python train.py --num_hidden_layers=12 --hidden_size=192 --moe_layers=[0, 2, 4, 6, 8, 10] --balance_loss=0.0106 --router_z_loss=0.001 --norm="layernorm" --norm_eps=1e-05 --rope_theta=10000.0 --qk_norm=true --lr_mult_o=1.69 --lr_mult_down=2.0 --max_grad_norm=1.0 --warmup_steps=50 --final_lr_fraction=0.1 --max_steps=6714
Below are experts of layer 8 (counted from 0) of a mixture-of-experts language model. Rows are named router (the router's row for the expert), up (a neuron's input weights, with its number) and show model dimensions 0-191. Each number is 500 + 40 x the weight over its row's rms, rounded and kept within 0 to 999. Numbers have three digits each.
After each expert's rows: "mostly gets" lists some tokens that are sent to it at least half of the time. This comes from a sample of Wikipedia text that the model never trained on.

# expert 0
router:516474503540522538449462490446480499495486561444570563518439491514498495546447544474447530567519422439521557483530530508457466448521505360502497542506526465532511455473494547544500501507515513527509484465591500503534460505508501479456551547498495509479476481485513482571467470496483415482523447511467486499531568527516521508505386436512501492509575512517527449527494504488484504523510539481498581472494491556475479443566546501504523490499574430448509481538494433493513504523544504430558437494538505509446478416597528501493524457511526492579378452576482485564484449562455527488
up15:512517445437404502523558519456570507500541549482486533550532507469534535463440513491467537433492514483555478470487424555518566422547540395508462468462504512556497470515497455491479524524501477508502556496591522458477482479466478504507494511517522510510479588486560496539543571492448509548453434458573544495500512466469422522518424526497542492493555531509544506502460395537473483436499477488562433465519464528518493458441497516530534538507517494502487478470458473571480448574478452399468482504465488486471495505432485504494559497497541514492510555549492431562431531531457510604
up16:489461478459474505461459473438490492472501511483479513480479506522436450495562532581559515602440538469463468532493503445465493455556503445430482513492565458542516502496468517541523526505508601558490518529531576554462474455524597487568484463447561541417502556515482440587402463456434522567465476523513484529520470489548497482526419485501545515522505523454519496515455486532493476517448504537541441563483518462531498491550449526529509430470467526504486547551477541495500479512534412477499468508560558596454513455530518562526491487421549481467448520528508462530519522469501510560
up17:431481469593488532534468478491445506476550496477527457475516480480439533489535514567520541521446552505497571484484553517438485458479505472480571435527484487487453531508470518594528509531543496478390411476541465534482483480587510479445476463487497513514548517523456497504449504476510472473514493477516562463487561474446523484454455506445539536523501517529485544486436469571495537426488479532500477497562486411593461512519475553500510546486516530514509462478517460513530447479527440445543434516563571566504547556536551504493584475447387522514453496463522535518435564482464475549
mostly gets: " found", "cept", "ident", " success", "ording", " set"

# expert 2
router:510540500492491606550481484523446526483525469504514583461562460501476478503470474479571574506468484476507510461534528465411480462468514539536519491468496435504488495548572493538471508486433553469505466598578531462455463474541482488459500526517482516459479503483530512489536560416534495448502367478443537497490533567454523400444490514483582449511517484426534536513423491480468508520505499460523531481476423543532513497475484438523550507470528488606563482515522534494499495558558502467546501506555546490532507442522535528542542490522486443471490523467430495381507490460489480492
up26:486493524491522571543381547535491584466490521516561526545412452477534520554511534532477546602478460461446430501449453413499530506455519522519449413534525510527514439502583504501472465501477528558509554544519525460500440533493502470536482484511453479506509462590535472521533547580490462561438456486494545408536479519572546568512499413509542491521532507503492482523495451510507472527444477475475490513549441561621548480549494502487511514444487497499496497541472446450490430496498491491558525487464505502475489469487508521503464443535464518481468548548492512536427466531536447500
up27:435567474522488478465499479452528458443474537508472504442517466441545450563426559511512497520453503527520487417475490461538489546418519532540553464472436450485559462484546487566492494460522533559484487520528489421456519544452519527523533521483562474476559537473479466527535477483498553444556530542447480437553562465416513426467483593523481496471541460426559537488415438457484465497578532538506515500536405525468519541505536437481530527524497490572532577483505467488526545511535506519500483492524552510504512452447527477566500483540501576535477475516511541462441511428459519516
up28:547485492477486499430501484551544497511479477489472516482484433480521469491497522496493522565504529509543454467510507506518522504509439512570530512535429464507473476550564517555508492549498538526496472512472430444489436459493532480418514511543512536513419421465499577474538493456519544444418423582513492452479576476527548416552536516489514465570589567486534500489463532479530508504460495594505539516463513592472502407553501433570461494504476512518426474427536564530503534569516508513505534534501446408512470489463474477494563564448477476498470480503517468498521473566447519434
mostly gets: " re", " mon", " Col", " −", " Gl", " Rober"

# expert 4
router:478493534490495464507443487512488503532545491489515525476463464460549512532444553491481523508452535461549533483476523466479441471480480455531509471475550516523546498549460528558482548579501502536474515550513561562528541511496540445437452546559494467491443455459523498505428556511607470478519460455466532574565529516462515461444504541473545485456560552493440452541442503557433516491542513527484489466481464542480567471609477493530556468496541462493575467565509555449490517539564464482538449533544486553454534479538455488499398497537574462500454437462497536564477476491432459425
up15:520521497519504581383515509527508518452532491472479484484479510550529474472488513498525575488490486444464507552525508461466539449520458474517582512546540554469508430549517440516558510473548472532485523427534553459459548522457448493492467467460524524473473502533541464512543490450469466531572503460544487453530481488451507517567423456490533456481456513517428511558440471511538549486469506402466538497485479605429511439528455504527484575525562506466554516490500534485457529557571539419530414493532506502508515567514493491529437443537460581503433546492524422558453502486519512483
up16:546518485493540503481511577554505512479520456463493464504470481516478491461455515502513508555516511465496538381555481502524447551494512567473497539520548624540454542474534482449371551459525462530520458519511490461538456479570491474539555515513581509491455562518512422520517452554529498520532471448433543546484538419556468515488497456453537434540440490460513474521495512603446441416493550508478521468536473546472457562497489444535486525494517500498482507508484421423531462548500498476471501480489446513511536589596516541537448486521496484486442466510499488481449527504467469483
up17:486487500506424535521434501550509542509495523482459498571479498436494533514458380518509514593466544518566538551489528495427485454428474493525530494548520485489535575519554474476522560607434397511595395503486528536441533514494488484477505531614504481514448525487522501518492524548507546451470474449508485513502509467492517472487498487466507514508534405519434503510506535520505539467525546531520510436484510475551542501506477512488533505525431485587487537493466480533445545532483457495521535461424475494511510536475467550548490560531406463529448433464486528436467451501453489456
mostly gets: " to", " on", " for", " has", " have", " during"

# expert 7
router:458532509517560459507489551574472453498597520502481521407532438489495523495448541536450536512511505493534492455556568561455488511464503456557459478442500447519600497572539445511488475580498471523485480442462501510534493411512521441512520548532428521556458433482485520502464509452538505534497506408501505551540584503500546523428509467564450432544502441504455478549515556492524558560505528535521440476576491574484555475538560450534524537535472438574494482503516479465534493567500402499502496489514510550495488491474425465473505491464513466501474498570485533499495471471468478484
up26:500559442496518407493515511530537511521503550562452528480593482443508397541485463481524512510505498536454516439516499438534468479471496477494529483537514512496542535553415471493485479549503489570544469465537542464457543510531516529476501568526430495509517516438516492479533439518545527424549577471508535462533580530528533537481531533547511403499482572524553497482501560543546578459477504536519442526500435516474505523577479509507520508440502468506531509510510532402487555512529446466503462413536560546504495460502444491455505541508548581512474469534404447456420474477452513491
up27:443538466550476462495412464503466512515465486547524459527526461501452589480453495501509543511453460553478538459460513522390472494498511508492552519478516439499503444476463488492485560548485482546532532595512406438560397465510527507523533574458461536496537470547449471488535508512486503571410429475504467530521534468536570530533543481533543506508552497459514466565460507503507503501503561508524567484471522521450529478469510417524528518477560500528500503506512448499592546465433450495517494607497500532478483475502493559487591454506410536480472506519516529541516544522427551462
up28:527468451482509467523542489539539451417546446557549477438489480459524525449480537485503511482430524548575484555495484511504546467491553463494557547482528493463466526529496502504567432521542509502545440492481502499572467503455522434449482508465500529558542533413526505482491524517578461528561487491502431501521547449499489531495469422524539534519548535524509455510560523455402554469470592525504507504467497457535486572481465482486610536482507464475501456517506483468625480457541482495570462466521448520502455505537429530442455451495491504473472411419555508471503564466492532534
mostly gets: " t", " w", " s", " m", " f", " sh"

# expert 6
router:506511557449502460542466554534445518473511517422479546498511488512506537460491609474503560482524469488501538405446515484500426462529496501512505492464449513468510511469408508558507457442478506491453486502517528535562471493571439528546513480556500553508461535468538500485448560432496435626531480483521519528466483564572511521521489524504515442464528504443507477530498617523432532523559477546481583462462466486501486547568427481489574472529454520483531480495504492565503507485487447515528491523496599474452450494480421481513501522473507477493488441582506485520495468508539413568
up15:445512416487555536504471499486487515452538504438478530554462510455558523466481563478502554552519413467506503473549458463481478460537472481509495472450439537493572529492446469447577514493483511497531517499505518589455494453515476499495528500503504514531541545575542570420398545469498522479512517488467484421466475521492530530513473492504555575553531537500520486497516524552452477500493494487488480444512512433533452521604518525492514528583460486549492514477507535509469430437559495549467500590514512479482477518387454521456463457538572503418510490571465431481467415444531485469
up16:594517461488489481521534489504563492481464519536509557499462446424433453476481560518503521568507518487521513495527537520492454477451474473489442578453540447440552571465538539536517520477593522541541549568480472501487478539544491532445419477473475457577469535508501549456518551496508488465524461585514444525514565509517476497508458450560463489422489445457528507556504513511506495507460539530478542519432557512475499468545493559458485473547500500527419502440557514453515450446491556489485445485494554440437403477521499451478488444550467507564462576472474468491503500523421509573
up17:504437468536564510489471472481494491536544591472504518480501547474462473556426515482492527505522524464476498439521461547454472429519557477471594439469502551387411484507469582548476489468493507505562523588551496567526496534448494507540517482538439551528514452441496539487488610518472508529511479514450488442510453446565482506513461535461465465509466496539460497501459530533529471585508563522499463464506469502443481415573453489522488474518545444469472459582573470556543528502518509550484543452550512456438537481503465519518529535533454481443440516556535513448488529480488482515
mostly gets: "w", " War", "ak", "uk", "aw", "ok"

# expert 5
router:520519549519463469430508482523520553459453443491518506484461515496536478532486519547461512501513446461469498432529481498532518483446504489541569544461561501516499491510516539516491587557463487450462541452428552503482465415502561456497534460486474448541498534502534527524461502480439462523620471401493490562493540491446473484415437534512486492499532583488497452555527467497490531476518508533487492497541506510483519525490504478574517460498483478550539526549601466505518455474524466499588415571545524522505536454516481510522435495479541425590459469474423562472473452605451474467
up15:464465513563508494508576482496539502497485550445490527484512504473537505493497514478474529483598515452423529488467487482538476542529439492503543499456524547416518491505467595499452457472475485589467533444579530397419558473516491585536466496484489465525456546486548542534497509494541506481525587480445453529487502502477526500486485448437544481470488544487581472573490466454534558468446459496578508498505511531494577536494561487520460426440478508460471466551422478535420520464490504458524443544588500514445478421484436516445480495565527505560523517525503551482450511474500498498
up16:488503522546462464470587480535461509598424485487487576471545476459509511536440498495503500556474470482445544475531539462486501490510412471542439459473494525461549464543475505456489583520443464492535552443456575571442515487497454506452490483461553523559471541480508447507498485520524482514548463455394657479469521431473484501522497469496570530529516480545538494544474461580433483478549517494519549470479498486514456530527418544514501530500466448572539535568517458452472495500504555463473483444551528498499523567512503534563439458510518524512476524472496535500443542465471527517
up17:463492480484523496542459480465540522490482501489435500478507530524566521456584508470515469530497427469543544500471559481444510520466525476497524468569509521456489484564498462464505435538449448518511538529492520495451587421482525531452551499484516430595472511493520566498538546447514507578468407489487513547481460480495576536458484401508511485521416454569512498527516545546511527521454535533494502524468502474485464515498515498455539528484511559471478488537688513457475454526541472492453430515493546532426495444511445540470444490537495467486531561508542455561496468456451528513
mostly gets: " he", "ro", " one", " three", " so", " such"

# expert 1
router:510503567428574437451402502523414467417495461514504478496487472411490470489475541437505515509500466479529499492528473484413514481509470491538511549541512490534495498529469482538395497543582423455532444454492544581518526490559502553452570511556538509441498471461510481480490511409508454537570547459423525480502499539488516548494478499496601472509470540488511442505469483449481499454583568551561465471510497447468504487546505429560502480461513457530532546546467446551517452490519499563552470543532497465501455488506474490533521512535564516507510507541516508455459474534412508525
up15:548514549539514538474513566505488462492521437434451473432433494442462477469549444459545543537496487474513568490548532488505527477460621466525608567595470430490489470463466534523497523542509515543390499463515458496472500517554559454500547494457491487524518542519519481546525509487500457511540506406468531477481509473441494483527524522501491566461469477517566442546541547513483562465553469527546480474381451506462498506490483424489469442502533504488465533448503562500522449517437517510472502527517528464524565560450494479440461489480527533458461546578456541530547464541499497491
up16:523551579469476471545496598489540424515491578482525467478502501484471460520553486459527471493448494590544501470512528548517472492490492513533561560448460382502426516499485505490534552601434525449478452474449581472556418457474452589412494469513518538522514445503494434483553504477496478513520536531509455492530501530435492511517473492559522493477493462469587523473514507429477471462591517587540515558564504500506503472439545490452544500555521546524525496523524540471518486520490481492549506467501530444472490480495487465550463415499515484461526465533501444473525521500412544525
up17:481496520387523454511443543559479479480457484530524543507472510539471486507455513499559593543471472494577451529550556512558590544471478469504475545532518513494485562507485545579470545531470434499565560496439527533477521446526490466481568517514580485498472462401534420480490499428511447447487522517510531552492495525434478476554514489462587476556510503519486483440527497465488430509472551474534514424532461559506516544483494449481456483513494506483577518467512522478515487529595518556452483511568513435392467486517460517471546487506462471505546513545533510495418518525539529538
mostly gets: "son", " James", "ael", " George", " William", " camp"

# expert 3
router:465521510460500610545499484519528378504488553584441542495458544486587481431572460442544500578557532497539506502540504483528430466524518440568493448461554449531498446516493535534508534453454487590590462473449484443481504532517466547457517519477457510541480533486531518504458523531499556516463482522469519523576476525470530536463479520497541468491539496486446515527492469449448490520456499527515491473508439509469560393479527510530507427545443491496506405518488557555531461510508468465454489531502480480488470498471478508585480467404516511490502456500454527527425491554510461452
up26:457541558453559522544468489479516501493499463452536427500447544424603505428592477565490508574479454512529569507582402471438436487504526547580512438514491499520523450475533497443576498456480441504512488534523471442527486549511501529452440577476524483550475509534484502498529511461466516534531435554466511547470518501452492518463515447554494452555515529510477441500447501543430545520529572492467475488539514500518519460555463514588527510538474540492472507498462503438521525519513536496538503463505434488477500472536491438572528492468410459479534487441544492501512491514594434497
up27:518460445467487507533436559514481496456482504461484492580536521510474505422471486480445544533573462534515547492527459473538438466457515549564518501470550487470485484515562577560552527556485543461486411557520467547469529491545410487485417571433476437486588525482542546590537465476585478552478477494491550528486495523453471474476543479527549439556525513464540493440421494489473478530530493514500486529543408471452542448505482472545503443461503564571549535483453476501494554496477470471482460513502443499520437509548514462509533534472452526499487529451489532503552530503430517429
up28:500540578405533571525505531468510545527503480488527524493499495467501484523484510463419462462529546475469469463500520455477456523486462485494583524486461449506395481484502462552544529447442498536550514556457509511453463578537483478503565505515495481532518502515513451461473532550540490499477444556412550587497480551497524468503486491471529473495508509498496469525512524464476440502462538554593516544464440494538514499531478500453474535513434453433446496467498598507611489563457433501491587446496563410501495549498435529487436514494563487543528463482402510449542474470511503522
mostly gets: " a", " his", " p", " per", " its", " their"